Experts of a small language model: 128 squared ReLU neurons an expert, a shared expert of 256 neurons.
Below are experts of layer 9 (counted from 0) of a mixture-of-experts language model. Rows are named router (the router's row for the expert), up (a neuron's input weights, with its number) and show model dimensions 0-159. Each number is 500 + 50 x the weight over its row's rms, rounded and kept within 0 to 999. Numbers have three digits each.
After each expert's rows: a language model's description of what the expert responds to. This comes from a sample of Wikipedia text that the model never trained on.

# expert 0
router:479520362448483470491531552460540572484567433551442494515477473464578393528489470544494592534484502420462504512533414406560509406460488399530548451555370558492505512465540478459452563530518439480449453476557575546567454537545462431504525442449522479517493485438559429537542547580503552565525566449548556531576533522484496527524479491437445498553444571443570494512582453568570509478529424483552529477523597506512520551428502395430520507431431537498452571532446488450480451486576495
up1:524499546567456562479483510465456480464461548480473541450528545442545434512566495541498468517540496504634529519444435542590440433394331456543420527456487558480571442402481457440481556507475517552581392472469578475477421497550508465505527510494501475490449515461561482452446553504450564506471496552504511466434540578519546493531549482557531584529490488620461468532400459531472513482592489577556445536502483483461417427488602421482484506473461511512483568542504462483484592552427589
up2:486482584534570570477539482528434547462546629533494600466491454507494474447499442494500497494565468475470636517497433497530511392440500488422441482465493535552529496536568475430534556467566427445513447516422405505570521490598484545559517419479514446467464534623480419490516462551435564496465489476479449451535503602571503480508429509546491538478418502505468465509518547547479489446592467545646461529577511433477528519477523521421418542489467507577447538458414529521459524497467603
up3:434509509607560476490473472528460465518493615539528560486492567519540518505536393384456504477416508514482451409606413455491444501516445410385511468505482556489448531450480496472500487508402505576454511474556496539427531537523471508541528525549571545479518433508449556457552515452440466443488499489501501571479539449609454465554583496537511433570490479472535518514564509411527463381526410522499601408518555472523519517615533558519464530526420448513505459494638513514430478487511460
up4:510538428482580453460549475615453490500471564491547481488518452506548560445561600530522534482503516456519479506449428496464502531491478512514449501545487521470502484533467531501489545563418496515467623545493522512469539462603526608490513437521519534464443538559537460490457492498482490457491504498446539432535553508483577556505436513470494548545508461440464548540426490487419452371479471480394419598553489405471576519461415600366384665449577473466447486486561444503498480466518537
up5:521425519567505582497531509509596444503419572529575626529460581429522466454525478465503521515611427518502510424484573520415456432522430450534557485473456500441521430494467446427520526471507524437435473500438539512449414496526466522389525510447554463590502499448500396510519541415527602429497550506469477447576500488483474452486469392442471573507529525453466507623465463477428485483457527543528544491590488562465554502473456415516526514511591533509564566417494500473562483495503410
What it handles: Prepositions and label colons. Prepositions like in, of, for after nouns, and colons or pipes ending infobox labels, e.g. Master's in, Coordinates:, Dimensions:.

# expert 6
router:583584488547530604516444578449529466459455525428397467505543493550557489438477501541498440518593547392475437484569516569463494409435476535484492475533439583522539489541520555529561451516541534514518466503417611612477462532531507496565508604533546520479452536534458524536570558537499525478373513368487494470492524392464427475516500480564458539543534488501512500600474356552502466509525587528483491510462467580437475474519564453483465504504476507525526532545509511416567515446427537
up1:497522401649514484531467505507524534466512544428477486540579508526487490462541446486417548488398569490473458521499521476504427466442412507540488602463521495539444454486522511507482534600483537530460591573453427497497472506541588439544584508610545484547428462521554355534474456489480531476511529486422463561490480516495490548403561490576517452460466421498482501501492512522538418486515475541437492563432395457519581461503429551478528590502436578661492512519519502407491547484531505
up2:457516628531442484431523510542457457469532496438556544502463489428575475539494470413638538471533498568484519495553463529560475453485528432550501493414549544493592520509510480504485539514523485460538434544567496482586382549639491644467571534468546468522507522492371537469498469509506493462532402580496463401481395525525497502526471489498444447451489442435501509493555517511478542540440488486586469533505485529531469536419456498402461482549466522519512560472612472462403596467478468
up3:437473553588484437543437455518508486474457522472501486568482504546432455493542468529429450524515539513616470440510556478476437502551506508483396533545555489499442509422538388499511520615367525479482542519407483514424465523506554479552508445473510459626472346476495471480495461435566584439549487419442554518522564506556499476528532495512542423512411462573395525516533547416486509455469440499497601501476496442517498429546481517384485555499482567507500477505503446460526581558475584
up4:527501481495539469422476586506555461529566510547435552480563455423406433592617491446520524507427410506506494466491506524445515470475560453471509469423522516498493446492395457539539561515509529508546490548454585495484462524519581587625544561477487454582578429511494445531496543598503569538590435527519500475453483380498546567571567461538551491423442437513475498511550487456526481508551548385410500567511539451494451462488599501507490479455503532493386583500452518501437528547533443
up5:498504515493569711517495589507521528449517592487534442512479447540487459511531480461511571539585462532462419536507528537493511478431441543597507521510493465504491462460534483495486456592502551498538482505427591512467481470494470536552484531515510468550490517458521490474399547407491480566463517521524447407545520562416504523501506454551467439595469401608463489498564455589599410470478525432478457519581460457442492494511498341468456609473566518448518494524500514418533587486500513
What it handles: List and table delimiters. Punctuation closing an item in lists, tables and citations: pipes, commas, semicolons, closing parentheses, e.g. (2018-2019), Clay, Memes;.

# expert 11
router:565451608550450448431408486528456471608430520611485438481517437542475546622520528465528547490453540499559424521470503514452469437624458520595557406464565404530485471532533560544577494446545475483510572527569490569493520547491470479434448464548481519530515429514470527453565470529506565450555493493524437542544536425556528508448483531394453491510576553511417571474510552535401487537438566501451551490572479543526426538529478517460541483496497470506532431441526492487543545461392431
up0:657509483495496495557521638495617457408456540479492547491423462510449521595597506430475390556576490456531483448487428472612499460550486549581553503499481528431564498484558535473491521494441514607587456458579492401499476532538597569461433460513480475508546540516427469468512500508519439564516529474512492434583559514567473500461437541468502475483491468536537540443493518482436520458658609499546598463536502470418520491470496548548496557522549489500489498519531513496479523484525495
up1:498583462530589623541481505520501511499591524531470568471514548433460492496512516569473496494556473505496458600519392485527503512406497522421514477469481506521449534438479567499518461424526471446468423429534468527558472446548469667473499489591518399463435555574441492468506472594477533523523530552377480493488420590554475584509496463480467447511433520482448485509542407488581473545446477583513522529427563505488527549512473466538507628548528551523498480527509566515374559531564473
up2:525503511616466463503582500517480559468564479460489556476574498478461488537547466545547451582495569497491467539490399540526488445445464546468499455491460555462535491504524412495513455554401464484431452514392537537503528501553599577570522542422549543568508422525493558493448562583408536521539500535470546486507544428456626486619532450475509419466360490547453493550508464531517515386589473516535496409519440525457447507525528487537426538380498482550508576463511552474478505568457461
up3:445532519640477522482499508553463546507503485512517468500472507499467550550527454588587453573508542495513477537520556553473389468456432480483522482528585515455508517505445535501454478535493576490391492519447544537516488420510473533548575562489541536575383460436505459363525447588521528398423488528494522517527602511571465547587493460522428525510416500505462455421559470411546488479546551409446587554428444518577476505531472510431379528480551543485513535473479441519479581588508532
up4:481487453557724502499455640557481476479402500495449431625548539499417541430540465410498518501500507466399443498481519467534439522453510528553494494533520479582500446472459482473595544496504572533410527560489579395456522603553383550495493546535486463520460562520476457489506462508548477475468476508477593516438436505512530501440458512446528562514552488501478477482523461497508501486508520515428460590542383536479511485476491472583510497499569535513505444453501446422523442584526460
What it handles: Title word beginnings. Early pieces of names or words just after a heading line or hyphen list marker, e.g. Mor-ven, Marc-ie, Rah-ova, Bel-gian.

# expert 17
router:497556463504549407584445507480640469513580507454438427553517538518538473436448461497448471521509553392452400491483443499510523533441440482490515587553525497519472480405618460480505463487450424432564528517582498491512447459456509454524556469480437474488359519506542530428487516351500559515467474535555491518484511404475425553523456594518558534448500480458474548503532487538452483459513490489423476466580407465497545523502505495495417600561554471531506548518405533485594556510440540
up1:579587486515564590490422472593430601543482542515522481513486508592538508508508539462456487549531391528516470454465478435416509465424493581461493524523473529569527440438528472460483451483466471474494491467485517521504518424473554553582583454576571505545562507614508517563508539453459519468509487564436525450547475622523528435525590476497491518415566450437484515411556482524551516527407478579567495454573599445437400456579530470417471553510513438445482576496520489556489539579469492
up2:588478566578588546484456430507491497557499639570467508586422520514532540447493527504513436503504378491549501489567458433463567440488492476507394448488523476477503468486496448525531515507561488439477390490449535563421453500503505575538425578511469460565519507493463500509485538531550453527472442508462423435532481461501477425571496507383408454580543525427469473523551457521511561387551572525599441566490578543589447495536556461467476478536461433519435508494591551473527510540584474
up3:492537441686447599496547463500551617562518447445496546483491507514526607410495407467526486384468573467399475455440454511513458553495501565459522562495545516552464454503487560477502482571491499581446462509531467439468509595466458490566537539509504458486451490521522493528546504491482514455444569520462470565520532505569514491470522545457443570496477510414611480484512562492552415545594440600486585508533567511476429608447550454413470450474493458493407474495482505523452501539523446
up4:487493491518572491513564570520500561522491510514500430505445482502444606492522480435517546476527581483533463484581535503538381634526531461522547419501535467503467474453496544526535486548548414587477506582454548503405425497627522518614516547508572516525472536466526456575434487504568476459516493427460530458546531451466457511625534509561587452476543363433423424487634498545509485450467511510531460597485501434482534556567533533446509523496570485499458582486546481554501498496461566
up5:458458530526490610542445485523461564470500553475533509525423520441523495521554509458417565479477505552537519515501514348523531485508412568464475495541597433518554463477497544490521554515447415581541565535512545352493515560539496436464539475474494589461533423471433516436550520596568540494448477496470508470512549467492468505504513502532386570359524400505559445507491550471460555454463442498455548466605556486456499426547529526518514493368503468511521484461583534613455519493575497
What it handles: Commas after places. Commas ending a noun phrase, especially after place names like "Boston," plus prepositions in, during, throughout, along.

# expert 14
router:477472452558524487541475476467564534519466526408431443377500495481457540515439525481466482451478362462435428490436457489504456470541546416399487441470543404516435518469518530476556514529535559543416582533464507527475470484413567451449508444443531421440415458533398473395443572569489421455521514570531453517543532539534494417460492472527470500522404571464496550472591527459569492411499514452517456409429469498523486480504533453448426614497481449412463481544513515495531574476496514
up1:472593542542538526402544552531512510497493523532520540538522531448512425503519472573560535706518453474454531551597584480581492501464587560553469553493527506520423467526442459427517497404526507485443431445517529495550510547541427457475611473502524425535487539502475538462560522447550586528461526536508520467506447504527465527429439466414440522443495476602512439434468440465496455478427567476544476529586551542475504496502509436527435544434469577468488643551559466493470497537576538
up2:464445608545542632388467572582453462512481473474528506567533520471503535508518564508542377585514428518447469450496419542497478463608522494424445508497544477463560523539507444475535529530507459467484546452496469498543466423526511537491426541510509451534539579628568585458435429472551474436485448505451449437383453472467519527507456398515469479506455467463522480476513545466486538475517471540556467601485463487421528489490504492445533583543409569531619528460442592504543546468447556
up3:529486534631586541405456459573469522614525463475448507510516544401522525447515582538606440502558452462468496506469543497521528497531534479408526523545543540422480414536470422502496627546451508528439513576530492450519515665521491547519518492477486406485520469517464473502454384518547454437588505508484453468418476482530594550457530459413562528604491493440473470503524443476511491472461534546504541561494486500525508477431548427518425538522521448460499540513423537556449588598482521
up4:513528456537536494498558531510514464512499501505441585549510605490532534491536543385497469487500452539528483534450505519430483470522497600493386537513581447532433496482405467474509466523542549473425501448459549502496548513519494486428495509556592543519575527474584431532537518403520478498500443484497470468434451469542550539564567425507598405554540463518510533479462519375440526430475427508407560678445508593482582471509477471483493515570482445475438443464520521568474486425632481
up5:507455491459607641427475541467527529497498477571466563500506436503408567468508555531524500560571530460423532510507441493550549468399469499425493519532535506513507454613392402483435536494522525547491445521526493529584550493493586500482541469519455515569468412547495607574523468582519525461586546556475441494534441440447495467476485467513527431444468585587415554543578470549454510538494536459497410499623533463475481483453524446409464524502528527528423550537432524550524437475566534
What it handles: Clause-linking conjunctions. Conjunctions and clause openers that begin a new clause, such as and, which, but, when, However, and sentence-initial The.

# expert 8
router:499517473530457569403511545496440532499461489551584482474576485428481548553556560461421475620640494546539478535520562460492555510493442523473522545580510557457408503496468535458478461571540548431551475555480439525425555444481498503462468533541526527559621521542528611521495525456560533429568462475510559485545513516441584521521570482459569582418591548567452505491441487508512393529576540436521495550499474511483540523520507515421451531503588504480460505424440571553534633468479464
up2:568435641495505537451479441505501578478491579497482567451539532449497462435547550496535454492494513466489484562538489523581524489417450540566487444485575519461512436468552473499552430443420547487506499548384487481429518476465406477563492482469481538505559589448472484543494462451569476494452477533495465463498470518548498462496509471454567568500519527473497407455464493435477480560469470610651574528406531412434447551540531424580497558392515512576445509574408464472535548544579427
up3:541512528731502508576537481550543410520464575503487495540415546497514561494548528458561455412469486529495559531558485487518499485505459452584470558587529465504569483598526459529506486464495429551516534524428495492457553488534517485511509437568505511496538572530505504479490394461444534444542498542484547466535480550608519432470516515529500476471467491437494515502465504463476383487550477512574593431440587547529422564500503369426496509529429500558420472598446451526483424535416483
up4:469533477547548604550548592472467525482480503445533472530452537455551532436449477446496446497592496526465475398540460530461517441441476430520497544450536556539550539545509507516512573411593497559485525592499544494485507489598539481454518468521508424595509513377567474435526486489527472377452550483538491476576463442465571573640482451529385476525516458508376529514530435430493462455570525494485461602478384544452497433482578503416459564508562526499502518508525504481489552496508555
up5:547488422537469572517532532537486527447499532401511555553545536434536507458470499543593558513526569531565492579547457559562483420557575481365457480503464474560486477488446424393499483533485535517477465585386525520558472415620525489518488526442557475523500512464476495589429554529482499418477524520508498494473425500536477495555520465507489520525497459419519474612435543421463520478546511403477414557524451414442548608520566507478489504508548591509500571564584417535517507485601541
up6:535576497589517584651416535521506555524485525518503506564457515543474501522446568494563535458492408501393492488414370515536452522514462475518544414545529499494561414455562571496536450456485432510439464474470532501480495436532456491404563443561540489494519538430566551526508501457524494503543486462541525447477461577690432510518556511466474469500548522489499540499517501559515526533419501481449551479553680484484506488488486499430523548586512483407515527573524528469485432532541435
What it handles: Foreign name fragments. Middle and end pieces of non-English place and personal names, often Slavic, Turkish or Indian, e.g. ov, ová, ović, Mehdijyeva.